config.toml
num_hidden_layers = 13
hidden_size = 128
n_experts = 96
experts_per_token = 8
d_expert = 64
d_shared_expert = 0
hidden_act = "quick_gelu"
moe_layers = [0, 1, 2, 3, 4, 5, 6, 7, 8, 9, 10, 11, 12]
router_score = "softmax"
normalize_top_k = false
routed_scale = 3.46
balance_loss = 0.00199
balance_bias = true
router_bias = true
init_std_router = 0.0188
lr_router = 0.000663
vocab_size = 12327
norm = "rmsnorm"
norm_eps = 1e-05
tie_word_embeddings = true
optimizer = "adamw"
learning_rate = 0.00246
beta1 = 0.9
beta2 = 0.95
max_grad_norm = 2.0
batch_tokens = [16384, 32768, 65536]
max_seq_len = 512
train_tokens = 270200000
max_steps = 7439
dataset = "wikipedia_en"
Below are experts of layer 5 (counted from 0) of a mixture-of-experts language model. Rows are named router (the router's row for the expert), up (a neuron's input weights, with its number), down (a neuron's output weights, with its number) and show model dimensions 0-127. Each number is 128 + 24 x the weight over its row's rms, rounded and kept within 0 to 255. Numbers have three digits each.
After each expert's rows: "raises" lists some tokens whose logits its average output raises strongly, later layers aside; "mostly gets" lists some tokens that are sent to it at least half of the time. This comes from a sample of Wikipedia text that the model never trained on.

# expert 39
router:121117146117160146159140126106107141097121152123168116094155116162110112119107081113109158097179140122161113139101097092156124107157139145153112122142177099138122141131102156148146105153095121118090078080118138151110133157150112134165146107118083130132135104141134130146110114097160104159121116165067143111160129104101114133159139149110115164156162115143121147096104085127131089112106
up0:152139096117142132099094125076108139112127120179095082109133141136127101156078092190132085146100118141104106114160100116108117106114099103113156142132109129132108146121118142133153153065143107150148151125168135136145101097140102146129129102174133143098125111152084204132126110142125150123136158108138140136101102120100111154159135117152132160139150139128092139157152139095148126123128
down0:131107140152135114154170135127163073132165087116131104126137112142066138140118111094159128173122103123105131121104117122186139134164145133090163159140105146134158096176131136105083128152135109125121077155155136128156121148130126143137137151122145140107131144168135134092104105156148118148125150091128102152065089152141112164134095118146131120156144128144151073138110128100136158149120
up1:153096171113117152145123117150106150137104120129161112109126143152154124133100071138100186145137127146191107125100110100134137156144150121177085081108176103125094136124090115114129121135105083137116107109120113143139157130140103130159128097144106157155143145156144145136086114104140118144107094164088153088132125095100114136135140146116121155160155116128108164139081095144109117139114
down1:127136149117139125117152135145119126111108143105153139132115113159140121117122115101106152125140145125156116136098110112161139125154146133140126125156146125126099115112122141163146151158120126108125115112098111152000126146129130120138121128101126125138135121146136122154098096138132122139139132148124148109158137117118149123138099155123128133141131123135126134110110135134135106128114
raises: "Scientific", "=", " |", "-", " |\n", "Personal"
mostly gets: ".\n\n", " |\n\n", ").\n\n", "\".\n\n", " JPL", ".\"\n\n"

# expert 59
router:164144110098104109145084181143122152108119148079105080131154120112131171183147172119123106108122164088139132111135132106137146118154113136169135100084137116128160106149163108157134170078138115106144102161117114128106125105112159143126100150126139153126155137084096099114086146136137112083158108124138151138147126139116160123145093101139162130107124136102109147126131085117097156110136
up7:156132137097105103127128140137121065141125119103161128108111130157088098120086138147087104132101116161093119137146109164152109119106171109132094141119068152120128100116137108111144145103115121104156165147114126127121150145148104123100149106138138105176149158103078150103080080110131118134113066077149165123136178128112119110095132139122140118122133128106119165133127129131163125160122
down7:147114094174138160102137152101105100130097109117141159160134164068101100132130151163159120130110150108088094154129166137129162129120141108122126101112116136111103106150107138123129088111158136105092186103113171118225121162111144120120125109122164154092164088130107132107143110107129132158124111117098129119088155136144115128139117152124103141129139128126127117145124125119139137074128
up8:153121148173146099133168126097121115119163135102111136147131140129159123128118113126147116107127139088076126114082136101132111156111112100118124094153137132097151131154113099080142120129080098092151231127107115139146137142148105140127129116157089135136153159133127165128140120148129174101159146147162131117114160068140122136144138128129155171123139120159116144138106114110121107176117
down8:104097133158103129151122170127133123129146090116099145096108125128097148141127116138158127135115133157124119117151117139138119110125113154121114109131101120121136133142120106093117162131093123100142090131158111147125126119090139098144066163099116130158166167081140139178136155163053132085107127155127117123178094167135144192136115113149124131105116113143111129150078136123178121128090
raises: " the", " ", " a"
mostly gets: " from", " at", " into", " during", " under", " on"

# expert 72
router:141118119150160150127096126114135115090179092095131118107162113100141140101143151156121164138139121083138109149134103142115149144089091117093143163138101142147147145089105094115155122146139118074113169151143149160134120155116107116128139118130075108147137158164123091087142162110095162114162124108141154090113137136163159094147105121128160109094110107087147129136110121164114093124096
up0:126139148137143114149109118110162151135093144094111147176109163144072092139127106153159129143125089119129150126089112113091191134129134092161108124112136154094132150122164127121140188135133116112122147108115153164137130104072129112151157122137124127089104080154127122123096144176132140090114146114108138094130120106110081107163129092163152161141120096114129151124082119136114114120137
down0:158144126147156109106113114141100113142133126075162134132140117131135144118148098140137132109130133132119130130104104116109172127083111137137150154097158156139095141123109110141153106147116178124115135092119108150114124089129112184111138127109134134149133222121102141136139157126160160146115106082165140095159111105139137072145132117160137118091130144187079124090119160106111125155136
up1:161133142129128124094162158122138140121112119131149114157099164133157128091109139112102083180085101147113124141143158130146124170133109138140094096115114125139106157083082137133089149111100110109135178142137116138156187148143120096149118133145147115144129116171104124121100097097121105136113089123203138136143115124121119077116133130182120118152129138104117141121098100154124079145131
down1:133142143122167088131168123109098123057121103134144126131136139130159120121162137122154125146154091134104173137106069137139148160139143130162095131097116140112155131136068130133130141137129109117140099101084148138125134111102147160162101153129136099079121124089120115139135135096166089168114108121133119158103157126107150120144149128167117118136094178120123130203151141123099112123113
raises: "ings", "alls", "its"
mostly gets: " role", " addition", " member", " form", " process", " response"

# expert 15
router:112108141097076168113112160143095159141107132093144128109121116153125151168125144126112135140122120138136105128094113138140103142154146137154151117141117116121124111109161153165107162138144072091135092120079120114098140134095101116162096123113085161136140104075148169143073101087150105111095163116153160145132154102101118143141092121100121141165120110109124147102122123080117161118128
up0:163141121120107102163077174116135120150117095118124106169128114178090126141107145105144179163115127150135104121145105113151105131139142096126133167143075145137142148157116135109174149117072078143128141115115136139129124159143112129144101132132116127152153172123117154070129146119135163111109085116120158101173133114102115137104112088155153171137133137101156117133094143115146134173129
down0:139117130118141156094140094146116097084135133177160134130126128081144109132141151163112113163110123105146112145104153139150134092126125090131120145154127154153107081106113109164094125156140158129086142128109129132047096143120136123146128131104106135126113116149153136168119106116102113163149101117088104101128138157145157086115084164134129083124072114099107111114163138120130120100095
up1:200136091104117095155114125096083137107164151131144125156131114122124130147171113135145162142147117126145159129170109105128149087129134080146126139144106131143156138154114134124128155144139093100162144158130132127138096118130134151119150137123083120110146136117130147097139125141131137149138110058167122079145160129085128090095128117180146125127154139079115160135084106132144170160147
down1:167094078138132151149155132141092093061126111101111132154104120118106105172119134133162082103099131171111111137135106099137096120110111093158094160116127132114166097138142106145094130092136163155136135127134158154131115135097154114167122139169111113098125165111101158086122124160149119137164088122112125143164100156128099104125123146136115088138079135142110137128131141105126164152124
raises: "-", " ", "|", "==", "=", "The"
mostly gets: ".\n\n", "==\n", " |\n\n", "==\n\n", " ==\n", "===\n\n"

# expert 4
router:108145168127103157093126137150097104116130114085093152122120126129114115140159185161169127155106155155099147173111091158096112101152170140097107128092099164153133147143145156096139124112121071165145135072123126136132121143115142129125132101125143164117091162117069149130126133104132112136129114138150148125153111123109074097127136099129103149110106100155120126132160108089125125161134
up0:126150128115092128111139102073164176151095142113124136130143180128126095135132109166136100146107117144128119156137149122102150121154120093144076119131132122114106112113105154125103169146124094172079136112161136113139092131109114131163161110133137153124132154118101122150139099090121091147112044133118129107104124138105127076122121160094153157110143085135128118150145139149143135181134
down0:146122123094146093150115118144113133164160075112136110094128142126138140174071160132079129125099133099139113077079099132135126130112152148131116125126119155146147128108160130132142171141144130107116062130139122116122162127142135143145141162113113109122087129120121071120113148111091163113116142166133126163131132150081096160138087120129100067092132108138144164149146129113118118086119
up1:097113156068080131117148173105123175165086134117138124149113118172140134150106125104146105170132143103118133123153139103125153126141153127136090086126108132124059133101142166121083171129122104114133124164138126164139152155171131128113118109151126165107144122118097142130107148125114099104092118106126140104124097120123087119183131091126126184148140134127088126142140141100140150136149
down1:122085120173105173149126163077134112140110151071126164192158128116110167119147125122146091130116127142105124127166153153139112122101082106140115074118109121117105154141145153117100113125134130113085182116158144102123134107113154091139106126133170159102136128090147116106187119091127102127105133131089123142130118134083099140143132097154111127105154092139131137140138117140155127128117
raises: "ions", "s", " Affairs"
mostly gets: "See", "|---|---|---|\n", " They", "|---|---|---|---|\n", "As", "|---|---|---|---|---|\n"

# expert 60
router:135138118087156126128158149128154115103152143128101125135119127122170095123085145149161181166105188098120135112112100132086152123111095094128155121119132105145133148103128104151158124179150150100126159100121150150147104134084157133140180118109159154160103145166130111114118161170124124128134168150164128099107097122167121125166153123139111111101117112098102150098114130151103133154103
up0:178115172151135129170128159133108124093117124126092125160145153106111117129088120160128119111105122165111106120131076130122086166123121088150137103128135120126148105129143094137115111116120129144123133136118080094134179141101150162178168164153140130159132143117132151164084105144132126126072157135118141156081144129126195185137137096160124132148106120141150156148122133124142132123126
down0:126119131139128126125158166140117115131125139110123130144115126155119084081173094132162130121171162125077107122127104175142115113115118114155120142090127090148173152159144150155122122122141141163096124133120123126095062148107179128125096154128129130129129130137143161128123151133103164143189180127082103111121113161143154154073147131124160134098096130114128118114120079102104104127120
up1:129105131115118136164120160086100149142128128132134125108121104166167092135140100123091135133113115126124138162154132157137088157152102107120164103114117113147069106144131139135120115153106132128067140154143109116158126131122106169141152167180089126132141125144137134118079130127089118157117097112159098117149178108105140167123130140110107137152157207116074107130139150152103129122139
down1:128089150117128127161132098127122091111103096132110128104134125156133137099103121140138183114080135080121133111132099129097101174159112111136135108138119131170138132120127121127123143138155127166121160159134190198157091153136143121131129139128119128122140154134100098115116110154107075102141079172111103105104116137065138178147168129141142131160147143131123144131135107166112113162126
raises: "'s", "y", " years", " of"
mostly gets: " Total", "See", "(s", " contract", "History", " JPL"

# expert 66
router:133096129111091172117135131136152098148107115151102156159139136105139128103136114069174120133126128165100152105094166162126095174113144152100129112141171139157122110135123094160092082131123120118139188102117114127161100164159141151145120150140148148149156084128153118147105083147111144125091144160142119133134122126140170134126171103102112145154113097107134110111120110136102142134179
up0:097146172098116135100154175113128172096073136116150107138137141118108084127119112120122132114102139152146111123145107093145143150120110136126121129124166116158093122105133112142142135169140089113130178102137097112146158067139179117162154119144120115143151109129130156119116114186165189092152146118128142132115109071116109107094151094128129154154105100141132163120135102111126145138129
down0:145171092112098115099101107134136099095148132155131104113144126124113138098127096167147153131106132127116125128145110137137108147138157130142151143100135131133153116116103177121134082122152143172111138081103099119173124119125146133099101161163131179127126167102148211089133113138117130113110139139149084096128122126107135163101158121155115091130085152164127166135085115098158148132122
up1:148121148127069111107129123134124127155094142131135160115117171171111115087096121113126150167132121126139100152124118108136111122136105137152099097109150167105062100097073154110100136127160136128155151134129091117158096137126145102173130062141108127164138130120129113109145127136142099160131095092144172134128139123136127079091160132122120145145180115116120143156085131134129132168107
down1:091125118152126119164141138119106136129180112150113091112177149140135135142169106184124107132140125097149108117126121144114107110093106108098150150092118108147139169163118161102102113132182151160125096131117129158124131083137156105146126127151128089119110172135084100120117107157119112103098141134125107144086101158125135164118127125150121140100154105190115161173133117131107133170100
raises: "oint", "aring", "ust", "rd"
mostly gets: "^{(", "″E", ")},", "⁄", " pol", " sq"

# expert 92
router:117136105120139080109127103118140112096142104158146124111136096119135095116107141171139148153084121166141129137114155145163079105110142132158145157140116105109170120086136102092102125118120150197104150146096146158117132132124148128099092142160108078128108122109134099127141153124090123112118141117119117094119140113143148142176108107140093090100114193144138171108159148107148097123115
up0:151141133159138112114135070096118161127108165147147139091179133116156078104113120173123140157131120129162151110116097121134137127160098116113119136135135157110114096091154118089115151107122112158125110144121130116138133096173117146115113119109127119109136178136108129120142123151133115148129093096137166102151132140087105091142105154131167135154152132118134151146105128079216129179111
down0:134132121146165105090117118146149127114130114135097087121142150137170125134155097092157168139165133100118131150131078162128121083131180149150129086143128130144118123140131167111140120096137102143122114076118115163091123126127168132168135161116123099141129094127108134112144109144124083114142156129118133116162129128081074138153106107157139118093150153159167171141172132105073126139126
up1:096087132123075156115134129093124129118136131139125159130094128107125143155123108126124125143110095131074119158138150114147095118114125136095048133082121086145119149061136111109065090129111138116139133118162133134144115110108168084131137110168100125146123142139099135126115110158131130141155085113084132112136158072111127079100130126151148154160131137114118154112121130163125132130135
down1:112141113174135104167164142189167115140142152160112149134140120140086138169138111133144183127081126119115119142158114121140150105150152112144103106137123122150114098138138106113128189146139130164161152128107178085119141134117141167096089093119117147142161104087166117117087148155139144123126108164121125125162147162178109086118163101147156121121124108120129110110122151146122118131121
raises: " with", ";", "."
mostly gets: " album", " player", " school", " government", " family", " role"

# expert 64
router:105131155130142124136140151141099141121116138105195117100136109165134087130126133122101163114183144105172104112103101107163120123148157151174103144161170125111142136129105150160168148123100108110114089094098128165092129135129089119137135124127105128145146140123121124164112127096116118145116147152084178122170115111087143119125098147087110147152173109132124158112099093146137088104131
up0:145071143089115131133152145085133154132132091120149085137066153124158088161109110104117109127103122125189146156094127090132112173136073142154101111106153125134147109118143122138118110126103139140088138142112091129127136122109112135127135102139160126181144196158123104120117143123126139151128108084102103131128116123108117113111096113109182128146095109123125141133120103092160102157113
down0:139153122121129136167129140118099119130125121100144139124160090139133140115162113102098136108142116112152118111153132116140145099147144118123106127151150131148148153138108118163136142151159146089133111104155129158000117119147130130152131132104113149129128109120143127133112118140148099134130150181113151112154126138120136129111130135134123141127147131125111149094110106154135131109117
up1:195075146110095141123123124117127111142129108140132096141104165100142092148109117122129118116135094132124114153104137170120086176149113114124091136072135174097137139110118137128107112114142136128109161140111093149133112146174108128150140082143162143149115114169115104138143113147089100163137108081150112127114179124131154159145103094104153109145100113160157150138116095119102108147097
down1:173114107138124148124112115102127114103130102176092116128142160116136103117134104136149125116108130139116141134121153129108112135114124134105115130081122144112139129136106131079086072121125152159143137105135097125255143120134145120116135110138140147134123132132115135087153129131125139131136114090141117124124135128130133147136161115142133111121126140146142118152135153120116140133107
raises: "The", "-", "=", "General"
mostly gets: ".\n\n", " |\n\n", "==\n", "\".", " ==\n", " ==\n\n"

# expert 51
router:116094122122153091102135080124155114125142122182143117125118127120123125107087120106124143089130118127118149146118141148110158127076103135097131106149130113154125062141177118162096115113136164151107121122146156138152163153149121140114129109169080109149079117132162095127149167122128137174112146135154111136063141135123115134152162143121090151105133116082101106118136105099096093135115
up0:131133109117137108142081134071109135107137166161138095122085123161138096134119124169064151154130111122130154129182099118118117132143114155101150151121118112120102097138139177116109146206114117098135128114187145099139163119140110128129109119154104126088144162112134138104154121127145119139149098142140116118100110137090109098103138132129137131131123183155117144151148093133122157113178
down0:154144087123101149084109154143117160118124138090118144112160080096149145117106114206112103134107126120117093095109123143151143186099113112118132146105140117166127128134134112159146151093140141126092131126072095129191106119150127143150138122102117121130149122178157120144110131102082112117115125140129128120091104178128125140135091112123139140111163112102124157164139122163116129174131
up1:141122137160114136142125109151110171154116084144095131154168133166094107154124151096126110124096109119136126097123110147156116131157139129149068095156156122113112125135130132090120144098155131120126128108122094142126087113119098088113165142168111100134122098127114199153106099142076120130106118168127146122128164104082119152148151116169122138114150087118091169165150109132120160111122
down1:093155145184111113122115089120153154091148096153130119105169127123114129133174147150141107095136079088106097083110122134123168154084159147098118151145115143159141145148129122131123102133099131116151084149151131141098129129122136111140138108107151098129097105130107166090162152121124149135137147094092103139102128128123117134112128127064129100132103082098132127078157107115074143123121
raises: "l", " terms", "az"
mostly gets: " World", " War", " States", " government", " Cup", " Army"

# expert 2
router:115121124130114134126104086078151143147123133150087131118141141118151168090105126123125109125146122117145134160151160152178143119120146116106108112113090162108142167090084129149118137129166152129119115134173114139145129171130137086149138070131128107128100133181116067149161113090129105152126089116158122123121123168156152119105087173133132101102122131155121103149111153156116087103148
up0:132139141136157148134163110102156136143159105134084092145138106131142142181140100133122109115123124182164128135151154085148157160124145162131105145141110102135085131129101109090116137101110132127129122125155124105142117099182104096131148087127118116137158118120076120111138148133104133057084075091109143093156124100136132145126148106141165112102149154147122154147143159152131174120142
down0:154162122125162093134153137121108137129139118113141153097147083119140128126126161131161119098166133104101131135135137124121136119154132092124136136143150088117140155128149122152208121123111159154124142133111151106095130121145128091097107137098172104110126135109128081170131126089119130162138123147082186103105144126142166099090085118106141119105163111140130103135118074139060142146109
up1:165115143142114111127139101167130122110102181106123126093146139145151107148083114160100106149125100161145099135132121150133145119210127099147092108138169162103097115160083104107127184145134105119124167103119124127130098145111104109143156123092138110128123160177128113154097126158129111142141113120110145115098131131159123124175100137125156132134149124150160179111090137168113112136122
down1:081165119114118121106122103102113127124153104146108119113108163109116105113153120141100128145139123141159170156110128176109123110083078121140095099113162116141151163090138119134163109136150150145133120118150153096156107091109123120130109133128124169142140137165110164140161177135158174112144127121116135136128127121149174165155127110198114134109132133156069138165123157097092159147131
raises: " wins", " votes", "imes", "osing", "ards"
mostly gets: " Angeles", "ber", " York", "ploy", "vel", "ble"

# expert 20
router:126155125158119130117112161140141128149147106109081125121117127151179126147154122129116154121067139150086175130133110088111105110151143105168143073143136168145132113140157081158129115112155093138108150080100136140122118164134081118129111121095116113166135111170158158128135128132138097122109167140139144136127156127157084142141149169150111151135180120097139136127117121079134129147168
up0:119121157104100104111149121118148147167129143125154119137086215124117131140152137135123153169082111111139115137144104081115165154131122089151101110147147136114137088131116126128134173120101084126123144142127116144108081136111108162128190129141141135132108108179118140124119142148087125114132127116125153103115104132148120123133145130152110162184133110118180162162090094130142135166157
down0:096120125120121135114123118140105114134113103116168145141139119127153133119138156119131149126123125135132123134116092117149140114108136134152145127152120153143152123120125142167135175126144133121105124145083145123000132163124118130141133135100114133122117107156136147156098117106135112164115119156116127119123110129156134153130095180136144118137133094114126117112113123138150116122110
up1:126086117093089149148089097099151176084127171123165096123156097140146132132123084141127152128177157121175205169131146103101122160155122106134125098120116119142070119079076134136110128114127109108110124108105104152146161098118128141141114150101119125133105137091129134089133113154126120122122129120110130098118154111137129099129119128084102131142117180110106133144124127147129138104131
down1:107125125169082153121119186160158145169121163090124184099116119120126161197133124087104140136116143149142140126156126128147091118179106094118123122119135132124129150140146139135135120138110101120118089143072126128077128138126106130129085106100094110138178133113135131135110120081107121109123116123168125152146179150140142114127121121148108124112186135129094135162093111106125118119157
raises: "-", " ", " |", "|", "===", "=="
mostly gets: ".\n\n", "\n\n", "==", "==\n", ".\n", " |\n\n"

# expert 36
router:121100133113104171149121082083133106144154145105115104143117089125113114127141116106147122166100160116114137100169172096139106120076144148101115090157126129154148144131103103151091105131132142107128155124130101117164121168151136131111131124143117142128126108146071158156134120118155111157084115144114110130090125149139158131117158160176090093124162103108084132104115102174100159128166
up0:168104143145135113185155166153177147146108140148107113126097155136163082131133124137110123107091143174121112122134134127144100172132172088137114083130183135096138133113134112130093131120109116145122153126132116089145147117106115155181105140112147097077150158133094130125101119129146126128078094143186123140100133147093134119122158133131139147148127144140191128121122149108135156125118
down0:119130116119125106128137153138104154114162108161096088149110156103180116141144106143156121141172063154130096130119142141116122112130104159146163093122136090101169156126113165110125132102132124113165136137153119169079108148113119131156113140155138120118100144115172130124125101144112092104122122161177128097169108137180158150075125089089148148109125097133157119160135115109126136145117
up1:136091160110134133116082144143158154142105086101120129140110117153153158145140136127138152149137146151157147160117141147112133125146125123153103122130139117111137094124078138106119158115097156148131048135095139134143119125112125155115132133143151109123101107144119105118148139101185116144112118149087136134103112118125187114106050106080146128151090106132095120147069121158134105087143
down1:122120098138084154130125105111127121128103117151102116096132142154131134129087147137149096158137106117097114161149165112041141146091146116139116147105120105131173140109122132148112110145112150162146153134130117129145112124118141124138170075159160113078107136123110121138140122181110134108158121149149133152086148170157136153083137102142080081144151109130135132088093110098104148100134
raises: "ing", "el", "ating"
mostly gets: "ut", "asc", "og", "_", "intend", "ymn"

# expert 94
router:130155154095121159142130099131187107129100138125099154109116140117124112117104136133128091147118133153145157113146186114073132101115134121121118096133134127131143157093095119165133115153181158090111169098105135130132078182121101108122142114118134112144115116153111116169135122134116076104107114114112102110092108140146100115125168117160105109108126092156125088096145108159079160113142
up0:123148162135118151178121148121132150137103115111112136133117167147079111145151138112123129137122134133150095128116111117107176117141106111144068104094124132080065146101114123122143164122129129104173117108142124123162088111124095107106181132113141141130134092130103178095140096140144111132091097094162184124141141102111103103113145082127149153137130120078082133152123144136107137123128
down0:145148077119121109165106151128111106098121110111137129137167123143112133152159131144128126128139150152134090132155106043101109068140090124090126140104132156108115168119125103161093161148151125134128141136144152103146121081118115092120154078146148128133111140132113111067153142151129116109111123116111094171144115112130143154120113121128079098083120144134138124123133110141141083124073
up1:141128135094128158131135141111137146127126132116148108128094107153149116113119129150106160200119148148149178112149134107131144110137203100129164075116114142123117148121091169115101148144112098106128142123161099132159110155160118158137138118126158111134140145176087132088114112122117132119077099079171147087116110124140100127097109124158144127170128169106139134133100095096147140120140
down1:156109071151122134145104105117074119140131086138096119091100147149128170151121146139145129125128103143112128129167129077084124135129158132071117169087127123086169147151091122164086123098125122140107171144126132127127155121110114113174081116151139095118116149121131129110144137141098099112092144097140087130093128134115130142116189136108158143159127123111140145107147132135161119149100
raises: "uel", "ship", "za", "eration"
mostly gets: "acter", "ural", " Website", "ict", "oin", "ount"

# expert 56
router:161154143150081139110110126123104118173075095174099170108154137128125111125104107111173117117098109153132132110101111148125096152139133168099149140117127128112120107171165141117158134117117131180139121109150130143120120125119100160116105109169134172097137106101150147108103076120109121133122134117161092157102169174150134153172146124149145157134138111148133136131107188099148126117103
up0:126101105141096170125082096170097153156112074140157110145128156143125100120098113154130127154113090116107098111144075125166142113089160129166099132096104069098141113127075175122142121107147095127123115115158121129143150087134113100160136114142116166114115118181124114093115122151139139161069117157133123131101111133120169126126148124115115119137118124124131111160134126103121107149106
down0:108154157111135155122144147126150141148056108105150111124081111140097164139138116098141135119123139122118121110151105124174152091140106098175123148124124170120138094115124122125109127090121123107108103168108095099055122130129097154168125125106106168111142105142165109142153142105185131104119147105100132121128126119143107147092098118150159091138152101153114079113122106115110117140164
up1:157141182145186097107176142141138110138169153128137134108145137136135103129119129129129129102149125105138093130136101131150141111157123109144139104115093149080118136153141115099094150118116132100104164139131117164112092136127130108121148111090164082175166129144134121145130111121136116104139089127109172144113199119148130097127116196068168135105106107098124134147116114137154122134101
down1:114121105124117138136121123108132131121113134129132073109121168131123165159113173158104121153146119129163134148155126116131142161102105103094126138053098119092149145121114133079111116117100118155136134143121145098121160150124166094160102141163141135112149151140120110085158137178105139135144146113092127096133155108126105167122121060115103116111123181162121144183102133147114127167136
raises: "est", " debut", " since"
mostly gets: " Phylum", " •", "',", "⁄", ".:", "+"

# expert 12
router:112173117119113116113146150144167148141102124094123102136166115127131163134153184165136105138132133122129083129125124144083145145120113140157129129082100132111107154109156134144113154094134105178172133122137152120104132085101177098150098140132157187108132129085126112077090110113134091097139134129116137161122109140109120131166086126141128123117089098103105086125160130136107157128158
up7:130114148086168162133088115143146109147123120133141115166103147121166146104080126114165117103089088133146163112153112100123130105099106155147101067137110127106159108111161120082152129100143139136090145147138110152140113124101117152085104129190114096105119138110126113108114116173100127127157113094119094079151135112122119123129118169128134135148134096163133079115094137120129164112133
down7:161129107085100142100078174162116134120100137127117144107097148109084084167124155095136122090176147144141139122101139143121144136143136134141123121153143133131121152130125188127148112096123141126141066148095148116067116136116075108084107118128136123126127120130138100113163126120129127111131156112096126152175145097163127139109138135110146131152165097140097190128129100127095108116112
up8:131103167125096142120153134127146158132160109115162134136111101161122113154110114144092140129141119120159135134089122105093134111130135078121110098110118123148110083130076120112093132131113089163095144134090078149128142103132106132136140122161125110146188130130076132112135144070141118122129118118144197125092120135104091116138142104113114176165125123108110156156137068145120094141129
down8:114135131117120153128090124149117121145119119114146104097134096114116148142134103081132139128116096130121177086121141152120177097090122126100081137170133129170162119138122100096102151136105165082162130129165121150080149110109104127113048085143105133122109130105123113125187140161142137114162131096124115140145151111139088145163161107121124109138110090138122145099159124124124120147098
raises: " ", " the", " that", "'s"
mostly gets: " on", " in", " at", "In", " during", " In"

# expert 33
router:111103111130146125141068117158095110159134111167099093152155160120095117128104155160108127161121085145116116111143116130105134140085129127149163152112130136097121180155150159111150125091152124135163096140187148128180146121126126152102095124175121148122132147108155155093103135158131114118128151128121109154150102108137113162148182092112089107110126141133101085139139161104126113112129
up0:138075133086131104112162124129136172117098128178143135113108175125123125142159115133092085117121172105188141119143170111102174141140109120164117122121092136088145114136169131118107138091107138130109121134134128095130132113121128115112113119114128102084133154161102109102096139164133145128166110108138091140101125127119131068133100170098128158188123132139090123130092149123146104145126
down0:120154141091119129170106138134113153131166129073125133128127135126122132123200122102176132116165113123150136104096144136125088108124122131132148113128135150155153130120142151148124101175149112122107091101130169121094096137115133100140098095125095144112135152112109130167090083107128136113172148109074099074184128129128124113141120171119141104107121114101102122068138123125134159134156
up1:132112134124144103082156125169066151114152077171173154118176151147149125148137161118126116131148123124166126144097101150072160152124092157150120166093135151102127129115132169112097116100114112128134102133121119161135123101156119124104138129105134119123146140137142098104119148142118146137183168141161141135110138094142132130143148145065140127152147133131154157162115130119119109144063
down1:141130122122138136140139158134111132130137172115150148114148128130109132134141107069158150142155141084140081134112131139087084125116067092113117101152126120135181129147146112172141105124140181106126130118131130140070131127133148120158052096138146131157126100152130121146170084109133127132107132110142115171169181168109142128104126127118144103103147106114159097102108101119135127146136
raises: "ement", "ism", "ements", "ency"
mostly gets: " –;", " —;", " none", " —"

# expert 76
router:115108143139135089099159118148129137113174107155139085144119091139112153167139129150109154146133122120160166129084122154140153151105134127102168121130126092162134061112163128134141113154119133168086120142132146122146090106129104144108121138160092116140099113129147143129129176109132137126113143140110088100134086138124082159174156083141106131103141157091145164114164090112104125100102
up0:081170127102104137150089165097175112169104156138142105133127145138140127118120141129096119126138082165171122162124157097119118146078128126121127090121144090146082106094141139148144133140121117137140142114129124127142157110174135135132112119152133146139159149109116125117127111113139153102088134121108132148116114092095083093126152111088114161206144110132126137144125117132188132144180
down0:155134091154135124112144136128172161091153105094099133101161097093127110088112113139144162112110143128088081100120159136142058156141155126144124133164122148133132123143112141137143134175134126138107165139122122087130119102157075135136099159123111090102119120139159122128148158140141072158111142101104132105124120093122120130145173119138143095138101087122140172151114135123120120130067
up1:115167126091148109110138153095132146119130175113135117133174079165126082144140092176088161155131142146146099108131106071132149115123108087126159129166115089124129069145123164161130193160117085167131169112137111098156148135143102149128132121136143148147135128120096135123111136140108158117137137148109169120122117134108121121154139161116133155160160142132133153143116124119167134129147
down1:147155092136115141124152107115129144108129139153108129119151145111138159090148146141145123094104112112100138126149177139111069142151138120062168129091088205119149163081133123152127101109143121138107149124083132083143107094171129117140131140140129138119078129152139112117184105146080143142151125108137117127113117166139145143141135112179116115126149127136116139125143089146101119120097
raises: "j", ".", "it"
mostly gets: " States", "″N", " population", "°W", " village", " football"